config.yaml
experts_per_token: 1
d_expert: 128
balance_bias: true
learning_rate: 0.0106
beta1: 0.9
train_tokens: 846400000
max_steps: 3229
Below are experts of layer 6 (counted from 0) of a mixture-of-experts language model. Rows are named router (the router's row for the expert), gate (a neuron's input weights, with its number), up (a neuron's input weights, with its number), down (a neuron's output weights, with its number) and show model dimensions 0-127. Each number is 200 + 40 x the weight over its row's rms, rounded and kept within 0 to 999.
Before each expert's rows: a language model's description of what the expert responds to. This comes from a sample of Wikipedia text that the model never trained on.

# expert 10
What it handles: Quantifiers and -se endings. Quantity words such as some, more, most, many, other, all, plus word-final pieces like se, ity, ne, as in refuse, multipurpose.
router,164,230,223,243,222,241,229,163,250,136,247,150,214,168,196,232,189,198,220,165,172,177,214,220,250,222,178,232,152,266,171,237,216,233,234,208,190,184,224,168,246,191,216,249,211,183,243,182,194,171,228,247,185,271,237,261,274,185,254,223,181,127,196,127,146,150,256,124,229,295,228,129,274,195,228,181,184,169,181,328,190,218,204,222,221,113,200,225,220,117,173,194,117,192,180,199,238,270,143,195,266,199,199,223,255,183,192,211,192,225,266,147,194,234,224,239,241,185,159,159,177,148,197,199,201,166,216,191
gate0,197,144,175,203,220,150,207,204,235,169,294,162,198,162,225,246,214,184,186,195,189,247,174,218,180,242,266,221,185,224,163,246,186,175,223,174,160,102,166,198,140,210,223,202,190,196,191,228,202,199,213,204,144,205,245,248,274,164,270,131,193,164,143,283,164,236,214,188,191,159,194,181,197,298,237,195,198,137,258,231,149,234,165,171,269,166,242,225,197,230,175,237,129,133,235,163,222,210,231,164,261,168,243,232,247,142,161,185,173,215,273,126,193,247,235,166,231,243,169,130,229,150,180,197,130,200,128,179
up0,197,286,211,306,287,168,232,217,227,156,150,234,224,168,205,168,142,197,157,160,214,192,226,160,160,280,256,212,196,184,250,202,197,286,158,214,216,130,150,160,212,240,303,198,198,96,197,148,267,166,242,144,242,238,229,263,147,201,232,194,227,172,185,202,155,170,162,241,229,214,196,217,168,210,238,214,212,217,237,136,176,243,230,206,185,234,118,179,235,183,167,273,186,165,268,177,233,249,228,207,219,155,224,158,201,202,225,230,161,200,182,190,241,239,250,174,240,206,219,175,107,181,190,204,222,226,186,177
down0,211,167,247,261,171,183,158,222,159,160,263,232,191,157,199,194,226,135,121,156,160,254,196,224,250,193,202,200,172,179,174,245,171,225,207,190,254,269,174,172,201,228,98,197,150,178,272,96,187,197,214,217,212,162,233,237,115,166,220,212,119,154,178,193,267,191,204,196,196,217,194,226,161,170,253,175,124,202,189,212,275,205,193,224,215,184,173,192,259,178,177,142,246,217,254,216,169,205,280,252,185,216,172,217,208,246,143,267,158,168,262,142,249,213,138,231,189,264,239,227,224,209,252,162,229,204,179,126
gate1,133,123,222,182,171,231,278,271,252,208,202,158,199,113,225,196,227,147,189,210,257,202,181,206,233,231,207,246,144,258,209,201,244,201,226,216,166,135,227,177,182,186,197,186,235,250,261,223,119,235,218,223,153,231,215,203,191,170,231,187,227,250,165,78,189,167,187,257,197,227,200,166,222,176,251,138,203,137,177,140,111,191,198,199,187,210,204,195,160,164,207,173,172,250,187,186,281,263,144,260,248,204,180,224,250,163,173,165,216,209,225,129,263,155,232,246,240,142,187,217,176,268,275,189,176,218,184,169
up1,257,157,210,272,305,209,174,167,220,231,198,252,251,111,233,208,167,249,146,218,207,218,299,193,258,289,201,229,248,204,228,169,117,263,184,174,217,237,301,187,149,171,183,137,194,172,199,203,230,217,171,191,133,211,213,130,207,176,164,141,159,185,209,260,227,205,139,190,167,234,209,215,184,180,215,212,192,170,179,259,185,186,186,210,242,165,196,201,270,273,237,227,277,207,237,210,202,237,207,160,170,146,223,144,234,183,191,242,150,189,200,221,147,248,232,216,247,261,180,164,230,174,194,267,161,251,197,200
down1,177,173,230,247,147,176,194,269,209,194,210,196,169,265,171,270,201,140,211,223,269,171,176,193,279,122,204,250,146,207,221,183,181,136,214,211,238,182,224,238,208,143,143,228,217,186,217,208,184,222,236,216,194,222,210,289,215,186,170,170,249,206,209,225,209,288,238,173,269,193,230,183,194,169,151,232,246,218,242,236,196,252,229,225,199,190,175,158,160,98,197,187,143,204,213,250,165,201,283,152,196,228,155,270,129,155,233,128,238,209,268,256,275,166,179,184,183,215,158,222,194,251,129,229,244,270,210,245
gate2,113,217,204,165,223,192,253,221,254,233,250,114,241,156,223,246,217,207,142,133,171,175,206,210,165,166,174,302,168,235,177,234,144,247,179,121,203,172,190,295,166,242,205,197,212,183,229,222,230,210,278,198,177,219,231,182,148,201,163,261,137,199,162,238,200,160,179,192,224,255,154,173,199,217,198,182,201,203,239,229,193,163,164,140,238,198,224,246,200,225,268,171,154,212,184,168,243,214,182,284,182,179,256,108,239,185,105,187,192,190,195,220,222,282,218,153,208,243,183,234,245,210,287,200,175,155,153,166
up2,187,168,236,258,225,212,226,203,225,214,153,272,295,178,195,187,189,239,171,198,284,135,298,218,193,223,244,172,158,257,137,171,231,146,198,211,225,191,156,233,217,130,187,148,242,150,217,198,210,187,235,193,190,88,220,184,178,151,202,190,239,214,197,129,197,221,200,129,221,209,146,148,195,239,247,210,217,232,208,181,181,163,142,236,151,239,207,117,231,227,205,154,206,188,129,136,167,160,212,132,169,217,159,212,98,252,191,182,98,199,194,252,232,188,212,166,230,168,236,190,237,233,209,190,225,247,210,159
down2,198,264,213,99,186,222,277,240,155,242,242,184,224,215,142,285,155,184,219,191,234,198,197,229,187,232,125,158,197,238,198,223,166,219,144,201,251,239,236,240,264,266,169,166,195,211,208,257,244,169,206,212,207,176,216,208,180,150,239,187,208,223,176,200,205,218,196,256,203,182,174,216,297,249,230,181,183,264,216,274,213,221,157,237,221,187,194,173,178,232,250,101,131,143,239,250,209,262,184,190,190,197,189,135,142,217,170,230,165,172,131,168,230,290,296,203,131,237,188,216,167,201,217,201,180,153,192,265
gate3,144,163,215,192,181,167,180,183,182,192,221,143,148,162,226,176,183,213,194,160,207,164,293,146,199,117,221,255,220,194,237,213,213,161,269,239,208,265,196,172,272,222,217,160,228,211,220,216,155,221,152,185,225,213,164,160,212,175,185,171,191,187,213,282,188,223,206,187,209,214,182,154,226,190,131,240,165,190,215,164,164,220,173,266,265,151,209,195,204,182,207,217,192,140,166,218,180,196,159,194,263,254,204,299,174,310,192,184,305,203,202,133,266,251,165,177,232,229,132,108,195,209,217,147,176,183,132,293
up3,186,211,196,156,224,201,231,186,242,230,135,244,207,181,225,219,263,206,195,182,228,242,105,250,146,247,162,159,184,151,80,195,188,120,214,196,118,216,146,235,248,182,205,182,175,197,211,199,146,243,231,223,177,166,222,223,165,185,173,202,207,169,176,128,246,155,297,219,176,166,205,245,211,272,139,147,249,192,234,166,368,181,179,176,194,223,174,269,226,268,182,199,145,228,219,243,259,166,201,173,188,192,200,198,234,153,196,208,179,224,229,144,188,178,174,212,257,155,233,191,203,193,212,216,182,188,167,162
down3,209,204,159,220,161,231,244,208,169,200,256,222,212,181,176,220,257,237,233,169,197,191,166,169,241,221,151,183,153,186,189,142,249,258,226,172,179,185,196,192,246,205,182,227,213,253,295,205,265,258,228,231,214,149,190,200,202,256,176,231,261,215,164,202,128,245,199,199,178,211,190,208,227,221,197,168,158,287,144,248,158,162,264,210,228,155,243,141,153,138,198,183,216,149,207,238,189,182,268,187,190,234,249,236,133,147,174,122,193,200,190,127,256,222,278,323,124,169,185,169,208,196,162,193,157,202,291,242
gate4,148,155,181,173,227,219,258,234,235,179,258,158,187,203,187,242,130,171,170,199,198,202,206,179,223,185,220,179,236,197,168,173,175,203,204,235,109,165,202,144,226,193,275,175,253,140,216,229,145,258,222,244,201,219,270,159,244,180,233,192,295,149,213,138,302,278,156,134,255,236,160,208,258,209,188,167,232,203,202,249,139,177,158,138,225,265,244,225,189,140,221,244,250,197,189,177,256,266,193,181,247,194,188,237,231,182,200,211,243,236,230,124,188,228,188,217,232,176,164,175,183,84,220,175,174,153,189,210
up4,191,161,180,215,246,129,227,150,178,173,167,224,218,214,200,95,161,208,203,149,158,196,156,223,220,198,165,225,229,174,151,219,202,229,247,306,190,168,218,194,136,250,230,198,174,236,215,287,99,198,144,239,173,235,208,198,103,245,185,192,172,232,237,158,116,292,226,113,241,180,203,250,209,215,201,155,116,255,171,178,206,206,213,289,172,213,180,209,163,158,240,192,278,221,205,211,207,223,231,217,233,147,183,181,181,275,200,208,245,199,222,286,238,225,214,165,203,220,232,182,205,189,146,210,212,206,226,238
down4,141,191,214,176,183,132,205,241,182,154,210,183,242,298,184,250,213,221,166,182,203,154,297,202,191,129,138,198,259,142,202,290,208,247,163,210,198,327,123,202,172,243,157,168,229,236,274,176,147,240,210,212,186,207,215,204,191,189,198,230,160,202,130,177,158,294,235,217,180,195,242,180,189,146,283,179,218,223,127,285,264,178,203,203,208,194,174,229,229,172,208,186,174,190,159,194,211,194,188,194,224,265,183,176,202,212,258,264,176,196,275,166,218,222,235,225,190,214,212,162,214,264,214,176,226,176,258,152

# expert 28
What it handles: Latin-style endings -us. Suffix pieces like us, ous, gen, les in names and taxonomy, e.g. Carthusian, Lexus, thousands, genus, Amblygobius.
router,194,158,283,207,149,238,169,236,237,200,224,200,232,150,281,162,188,158,275,127,231,201,215,164,250,243,199,253,143,224,140,264,189,203,262,221,231,263,222,207,248,163,161,200,215,195,246,163,219,212,211,173,200,222,240,220,198,175,195,246,204,210,120,180,195,194,225,71,253,237,233,118,132,253,179,167,244,176,142,270,207,209,258,215,185,152,248,145,231,151,197,154,188,192,220,155,254,222,205,221,202,162,207,209,144,245,209,160,165,167,211,175,180,168,225,199,216,238,223,155,191,114,174,192,146,186,288,211
gate0,182,166,225,214,150,248,186,129,164,181,242,195,195,193,221,160,213,121,215,144,281,209,271,211,194,173,236,195,225,178,204,231,184,190,207,219,195,133,134,209,226,279,204,161,264,253,241,163,233,173,188,241,226,232,329,209,250,255,195,126,173,185,140,206,186,181,162,218,231,259,210,170,153,192,208,165,280,169,166,228,188,191,271,212,254,203,228,127,191,197,225,183,141,264,270,200,163,223,189,185,150,204,219,244,241,245,210,142,250,212,218,131,238,201,215,248,252,169,223,139,213,168,138,175,258,220,146,224
up0,192,224,164,210,193,205,245,188,162,179,191,237,223,250,223,227,234,116,178,187,202,188,228,277,148,231,244,244,207,180,165,221,211,208,197,197,198,168,256,129,198,217,226,212,256,109,197,150,91,139,135,263,211,263,171,262,167,249,209,176,201,156,181,147,159,246,266,179,230,215,209,144,199,141,204,63,266,190,209,217,196,210,160,217,240,261,187,234,175,112,163,183,134,171,180,227,164,159,120,164,243,227,191,174,255,239,212,215,167,178,207,166,241,213,194,254,228,183,217,214,182,284,210,177,201,195,207,212
down0,163,210,218,183,172,151,163,184,219,172,171,152,244,92,233,215,214,245,200,177,201,181,247,219,194,198,150,253,219,232,207,168,181,199,167,151,196,229,187,203,174,172,167,225,117,241,251,150,238,269,211,102,146,136,219,177,229,152,208,355,208,186,247,194,217,157,258,202,214,205,181,194,140,154,194,200,205,184,196,244,142,220,192,169,257,161,212,248,224,242,170,187,186,266,201,168,207,140,176,260,323,207,235,204,143,203,214,225,233,133,186,211,245,174,228,278,242,160,188,191,215,149,157,216,189,193,241,177
gate1,235,141,166,289,184,140,221,148,203,173,164,243,115,113,241,173,218,134,171,143,185,131,247,202,224,226,240,210,206,232,213,165,151,208,108,222,175,191,224,212,166,238,193,210,261,154,188,169,177,201,209,164,172,210,224,211,202,289,240,179,220,189,128,194,198,226,251,152,199,271,257,179,188,214,256,238,217,209,129,286,124,190,208,175,216,196,231,128,218,128,142,231,189,156,211,159,238,233,242,227,191,208,203,227,157,188,203,174,181,162,195,180,223,189,177,182,284,240,252,197,207,126,264,235,162,166,155,241
up1,206,272,129,285,158,142,250,118,165,244,201,206,202,188,220,254,225,261,209,213,225,183,192,305,201,181,186,186,208,232,248,185,160,171,181,198,212,167,149,190,193,242,263,183,210,155,176,181,247,215,207,242,267,194,205,207,194,131,201,141,236,213,266,235,114,154,196,220,173,154,216,253,184,221,160,250,142,201,267,153,286,156,145,214,159,217,214,227,195,185,149,234,184,136,245,268,257,209,209,193,152,187,290,198,219,174,123,252,221,195,219,208,270,188,145,215,182,239,247,194,239,194,197,268,179,203,229,209
down1,234,115,188,220,215,181,195,242,222,176,198,204,209,184,217,221,233,220,186,229,171,141,212,222,218,113,284,213,159,188,213,281,206,270,207,232,207,141,209,227,214,229,208,208,188,254,228,230,162,204,148,178,225,156,142,242,225,223,202,173,200,227,166,177,192,179,168,211,223,191,241,154,170,255,230,258,262,188,179,243,227,141,194,190,200,244,155,205,152,177,122,104,241,172,206,163,231,201,155,306,237,228,212,227,207,264,245,224,259,159,213,241,169,169,163,188,264,282,305,149,158,216,239,236,250,124,263,178
gate2,183,197,173,138,245,289,191,199,257,223,260,185,161,151,177,175,202,157,219,194,131,210,196,164,219,113,172,225,122,272,264,228,210,265,184,209,211,213,171,278,250,204,163,172,221,182,236,236,231,236,218,181,150,239,152,166,193,211,187,220,185,109,159,221,287,178,186,167,206,239,279,177,226,250,206,164,277,189,156,139,143,162,210,213,182,109,201,207,221,178,244,205,175,287,257,292,193,198,205,224,233,161,223,181,176,232,244,212,206,173,195,142,218,247,210,214,213,262,277,209,186,141,183,188,154,204,218,197
up2,221,175,236,249,157,141,194,189,181,236,213,219,215,269,207,219,181,249,219,238,140,275,121,237,202,240,230,122,189,158,151,159,160,230,167,163,248,192,199,200,188,217,151,174,121,234,190,157,277,193,132,144,233,121,266,262,215,204,143,168,180,242,254,226,218,225,170,205,151,234,163,236,171,161,193,211,167,226,204,194,193,187,209,144,161,175,205,174,152,138,106,205,216,159,192,128,198,173,241,130,143,233,199,256,280,205,228,221,253,216,155,219,132,215,209,120,193,168,190,178,239,238,174,200,236,226,193,263
down2,248,258,206,261,262,222,213,276,147,192,251,188,176,241,204,214,151,172,158,196,214,239,263,220,237,181,233,200,182,183,199,255,270,201,209,234,129,169,233,178,155,170,214,239,212,193,226,191,141,93,191,113,189,216,204,185,230,217,200,209,221,171,260,149,220,234,176,258,190,236,169,165,217,199,186,173,221,220,175,198,227,198,228,246,309,149,160,160,166,207,186,191,151,212,219,208,225,197,219,161,168,271,272,193,178,177,284,228,157,268,219,235,156,105,225,239,182,178,167,165,173,284,204,167,104,177,133,227
gate3,189,200,203,140,215,222,248,219,208,186,197,157,163,201,268,206,144,174,211,243,174,153,266,255,250,185,199,255,169,108,251,156,272,177,238,235,246,179,211,208,229,196,101,269,211,168,220,205,218,207,200,184,248,226,114,241,248,169,242,249,190,247,167,270,169,157,193,225,176,219,248,201,166,143,181,168,192,204,248,248,210,249,168,256,184,201,217,218,206,237,243,176,171,271,198,170,273,206,224,231,191,144,206,240,155,237,159,115,161,244,225,173,230,134,159,260,228,212,194,193,185,268,270,126,231,134,203,174
up3,136,170,160,201,238,168,188,160,168,145,217,209,241,194,294,172,233,186,219,228,214,248,214,201,167,182,182,227,197,216,208,173,238,108,215,198,188,178,205,204,222,244,198,206,207,168,174,167,215,237,168,172,184,264,154,224,171,254,102,218,172,165,139,282,141,209,210,172,196,260,188,156,161,282,185,203,189,227,245,243,194,172,242,138,182,286,157,98,186,244,150,185,168,156,200,109,241,209,259,278,193,204,260,203,165,172,226,188,116,202,210,187,156,186,166,197,228,246,129,147,150,201,180,157,212,138,205,255
down3,284,243,77,172,246,248,116,230,234,318,229,206,243,201,231,177,212,244,174,158,188,168,240,201,228,222,274,214,208,185,204,159,244,128,200,206,211,227,220,210,176,219,198,77,173,200,260,159,218,169,204,210,148,207,183,172,230,192,162,202,233,184,195,228,203,124,198,203,219,220,189,221,119,199,194,195,198,272,165,252,189,239,188,172,185,183,218,177,204,184,191,246,225,168,189,210,206,203,181,245,196,167,263,187,208,172,92,215,166,165,237,146,130,210,150,217,192,239,115,203,168,132,166,165,256,247,194,257
gate4,174,173,189,210,113,240,160,203,225,188,260,246,152,112,239,153,270,184,248,152,147,200,208,175,104,173,139,199,186,227,134,232,242,223,238,228,198,217,233,197,142,162,187,159,236,220,215,210,229,101,195,231,203,234,248,159,230,235,210,143,193,190,202,233,157,219,271,198,196,174,203,145,188,240,177,154,164,161,199,215,170,211,248,207,241,205,172,205,205,187,171,125,315,195,177,219,238,225,226,166,212,248,199,165,168,231,254,211,261,221,223,157,173,197,279,273,180,211,296,240,173,188,209,200,235,102,238,201
up4,246,248,138,179,160,198,160,138,152,133,256,283,131,174,178,208,208,192,203,206,250,169,268,154,225,212,223,168,186,182,206,198,148,108,178,155,209,228,243,167,214,189,191,188,221,174,195,219,122,202,196,228,171,182,179,172,242,207,283,201,284,263,183,207,171,221,158,212,204,217,155,196,287,209,184,240,195,174,229,170,249,188,246,192,205,242,130,131,164,245,170,202,190,224,226,212,165,229,195,212,141,263,164,286,299,256,139,228,203,222,221,240,133,196,229,229,210,135,172,176,262,210,282,158,195,209,157,215
down4,214,197,228,241,193,176,185,207,238,260,207,140,161,208,237,183,165,179,161,157,254,257,132,148,231,201,190,269,199,173,133,227,182,135,205,165,133,154,281,248,111,283,232,188,236,246,219,216,123,242,170,205,205,196,131,125,195,254,232,216,250,209,195,261,229,193,177,176,255,230,238,198,260,190,203,195,132,211,307,222,129,187,200,176,151,184,257,233,214,236,176,201,214,174,197,143,268,267,202,168,217,210,144,136,237,211,203,170,236,235,213,206,169,210,205,195,213,160,166,176,222,155,239,153,197,127,153,202

# expert 1
What it handles: Liquid-vowel word pieces. Mid-word pieces like ar, il, el, ol and name starts Bar, Car, Mar, El, W, as in mackerel, families, jail.
router,131,145,248,128,194,159,262,250,223,197,219,217,278,140,292,218,123,224,147,158,240,193,220,196,228,217,160,262,165,208,223,197,179,183,205,266,231,108,182,199,226,176,277,179,278,186,218,203,187,222,210,169,161,199,227,146,252,163,228,169,122,136,219,155,215,201,146,149,265,207,173,170,163,238,126,200,208,208,134,202,176,250,227,225,213,194,235,182,145,194,231,207,191,175,209,251,266,250,178,183,204,219,188,245,142,201,216,125,190,188,194,251,198,145,164,263,198,163,214,188,253,113,176,222,256,187,186,171
gate0,211,192,200,94,212,182,186,263,227,136,244,196,190,138,256,141,222,220,180,161,107,159,272,160,152,207,133,275,157,201,188,194,193,214,197,196,193,159,227,227,171,168,212,286,186,237,209,194,148,161,213,125,135,164,145,156,223,268,177,180,157,230,148,223,229,184,205,195,201,193,162,159,182,170,171,206,152,218,186,155,201,212,279,291,249,168,148,210,119,172,153,114,192,197,152,264,219,226,230,204,198,214,211,209,258,160,136,148,176,205,212,244,231,173,261,153,229,200,214,190,207,160,260,217,231,202,174,233
up0,239,194,196,252,202,226,240,195,189,213,178,219,198,267,133,190,230,153,222,186,210,215,186,224,177,266,166,188,220,220,221,232,125,263,252,203,177,268,238,219,193,212,92,268,208,266,164,215,218,167,161,221,152,244,167,201,209,147,180,228,268,208,146,161,126,222,213,183,181,172,213,168,205,99,198,207,219,231,241,229,251,147,221,112,247,217,151,176,262,149,256,194,218,242,275,202,176,241,136,179,155,166,187,195,190,177,262,190,225,153,106,178,195,239,208,148,133,229,207,193,206,169,154,192,122,201,276,187
down0,151,140,209,221,173,224,187,214,140,185,205,286,155,205,225,219,209,204,255,221,162,234,247,152,155,206,244,218,144,169,221,266,164,246,254,247,158,221,165,173,257,147,217,147,146,201,190,149,199,222,189,224,264,201,226,177,220,161,154,147,211,243,207,176,230,145,149,252,223,177,216,148,158,227,189,196,190,219,223,188,134,182,225,243,243,279,239,158,191,227,215,192,150,267,114,125,261,150,238,227,175,182,128,251,167,214,184,194,149,140,198,188,236,88,233,263,183,204,172,115,222,204,260,167,184,224,215,205
gate1,160,137,182,189,235,208,198,194,254,285,267,185,244,156,255,92,187,227,155,104,269,191,221,226,159,208,230,228,198,145,158,167,202,218,180,151,181,109,171,215,215,166,197,178,196,207,166,214,198,152,219,194,139,232,185,200,235,150,194,228,260,163,319,182,214,209,186,227,241,138,216,174,125,232,127,176,125,220,169,248,207,210,262,119,201,109,226,174,154,197,189,200,142,236,221,235,241,232,157,189,259,190,208,207,174,258,222,209,195,237,168,276,215,222,209,176,152,166,184,155,212,228,191,210,193,221,213,185
up1,181,219,183,209,236,223,223,179,209,185,214,221,159,202,180,172,218,212,225,227,172,161,222,137,214,211,260,165,89,166,266,180,179,284,203,196,243,262,256,175,204,203,115,174,185,154,235,194,186,317,212,202,159,176,245,144,221,205,134,227,175,255,171,180,190,174,287,163,162,223,181,232,195,208,250,211,188,186,210,234,202,227,212,180,230,166,172,207,172,213,93,127,213,165,163,212,279,209,248,294,151,202,191,130,215,217,173,275,194,143,100,174,237,158,131,194,225,202,172,232,230,218,237,211,200,226,174,246
down1,171,193,189,137,198,190,229,170,249,150,260,227,185,116,216,167,213,153,212,157,175,207,196,212,156,215,169,297,233,255,117,208,249,184,207,138,139,178,180,156,258,214,165,185,279,230,203,269,166,179,104,239,162,236,255,179,211,199,193,288,173,186,212,145,266,211,164,198,276,206,276,169,234,232,232,239,211,231,208,195,229,247,202,177,232,180,208,230,246,260,213,162,141,227,262,159,244,254,191,197,249,202,202,131,168,178,267,235,219,189,185,253,210,134,195,223,286,181,219,186,187,184,255,210,212,149,217,229
gate2,164,165,193,166,141,190,278,188,204,165,231,164,148,170,174,193,180,169,141,149,164,141,156,225,222,227,164,219,218,206,220,223,272,170,165,186,134,135,146,168,194,257,248,177,184,207,250,199,132,244,158,276,165,121,196,197,213,165,238,279,205,128,234,218,211,229,117,226,240,208,201,189,181,237,141,179,207,164,179,164,214,196,221,293,268,211,236,164,186,138,156,120,164,166,181,267,205,189,179,183,250,221,221,149,122,179,156,256,203,154,166,233,213,194,112,246,233,183,173,179,208,149,161,250,201,219,193,184
up2,226,133,138,236,255,164,186,191,204,213,206,202,183,227,231,181,225,205,215,173,156,164,150,189,156,170,245,218,196,170,195,230,215,148,153,203,249,275,230,185,195,187,200,136,227,124,160,215,184,119,222,230,297,259,221,228,194,151,163,170,121,251,159,158,138,179,139,218,131,151,238,207,221,175,215,191,202,110,202,199,185,149,248,157,197,137,177,172,169,199,220,201,191,182,275,159,121,250,188,78,216,254,253,188,180,253,208,251,244,143,197,151,221,248,215,228,221,189,197,191,159,199,190,140,228,175,234,254
down2,215,158,180,185,201,280,292,228,176,235,211,241,134,144,168,203,196,248,214,152,192,224,275,234,187,200,203,170,206,216,236,176,182,247,204,162,208,192,222,250,221,270,234,247,223,232,182,238,154,146,265,155,216,211,200,62,284,262,175,253,261,172,270,177,203,192,198,194,195,201,185,220,148,254,209,207,128,193,218,199,167,200,192,213,152,195,160,277,238,187,159,182,186,155,200,215,223,185,233,166,200,157,190,177,252,161,119,221,150,157,295,225,246,210,230,168,195,234,163,211,180,163,216,302,184,236,232,251
gate3,237,176,258,114,211,195,204,158,231,172,188,202,216,236,210,184,201,187,141,186,185,156,205,133,207,171,209,301,196,161,215,241,206,287,261,224,179,91,183,134,243,168,196,212,165,253,175,240,174,221,210,150,138,193,201,132,153,135,204,256,137,149,161,186,285,197,170,181,259,158,182,176,102,198,189,170,218,210,274,157,197,282,250,199,204,212,186,197,139,196,193,219,184,194,281,176,183,139,175,272,254,160,194,241,126,241,251,178,203,196,238,187,184,246,213,201,233,207,193,186,154,233,152,236,209,197,212,196
up3,184,280,216,238,157,237,296,196,221,248,228,193,248,181,153,229,217,170,161,225,184,141,231,182,184,168,215,193,197,141,196,139,206,186,209,308,225,198,177,163,214,206,200,219,192,256,209,235,157,187,181,155,147,241,158,193,181,149,178,258,168,154,163,212,273,239,220,210,148,166,248,170,193,158,221,188,205,190,306,269,198,167,122,192,206,221,196,162,213,249,214,194,198,174,200,203,247,194,180,132,238,229,162,188,131,176,129,212,233,228,189,201,144,124,137,147,170,179,115,242,200,158,149,168,145,206,117,271
down3,179,146,176,201,207,220,164,200,207,163,240,183,269,217,231,234,260,187,208,133,223,248,260,196,184,217,124,175,210,225,125,129,194,132,138,222,240,170,239,216,232,313,248,290,176,215,218,181,279,267,218,270,225,238,229,295,189,232,223,209,233,246,200,208,153,237,197,193,212,210,179,172,221,212,247,206,170,256,167,197,155,171,178,111,122,201,257,171,192,128,214,243,213,123,197,216,217,139,192,171,198,174,239,174,169,213,214,168,276,251,220,186,153,171,149,216,198,181,248,204,197,230,244,221,153,164,208,237
gate4,142,203,216,152,228,181,171,234,176,176,258,186,185,194,202,216,193,162,136,142,191,271,174,170,212,143,192,145,192,222,189,193,195,214,239,259,214,189,178,269,261,181,261,111,255,181,234,205,186,178,241,144,151,197,158,282,207,201,270,195,206,188,173,172,229,197,160,148,215,204,148,160,176,205,201,148,247,173,159,226,147,213,217,162,232,166,235,92,175,157,145,251,122,94,190,164,222,156,157,128,126,179,231,170,214,211,156,169,264,194,223,184,148,194,192,214,263,147,231,199,224,204,170,155,230,155,131,240
up4,263,291,139,173,227,184,200,150,237,200,189,228,188,188,215,229,107,200,206,267,166,199,146,237,257,218,230,180,217,183,141,172,174,192,184,168,203,215,303,209,139,170,246,124,192,219,203,213,198,256,206,184,192,216,157,298,168,233,200,205,172,138,178,226,150,217,155,185,173,229,218,92,238,215,196,195,128,252,152,174,192,224,237,157,256,191,244,180,240,174,155,154,167,197,153,278,225,161,269,221,221,218,241,146,193,247,179,224,189,205,199,170,219,263,223,247,191,208,201,298,199,226,266,188,252,161,260,222
down4,230,205,182,208,246,181,243,235,217,222,206,198,214,171,259,180,157,164,210,201,184,252,183,179,187,246,169,120,155,151,182,205,178,204,267,148,157,227,190,216,214,198,147,177,172,185,264,166,234,283,260,200,201,128,276,169,136,150,199,187,191,126,198,174,198,208,206,185,211,183,275,253,133,147,270,164,240,169,250,191,172,191,203,233,218,176,163,138,160,232,269,173,224,251,214,243,237,361,191,193,139,247,191,246,180,277,180,149,201,166,184,237,210,174,186,210,224,213,282,195,207,166,163,181,267,195,223,219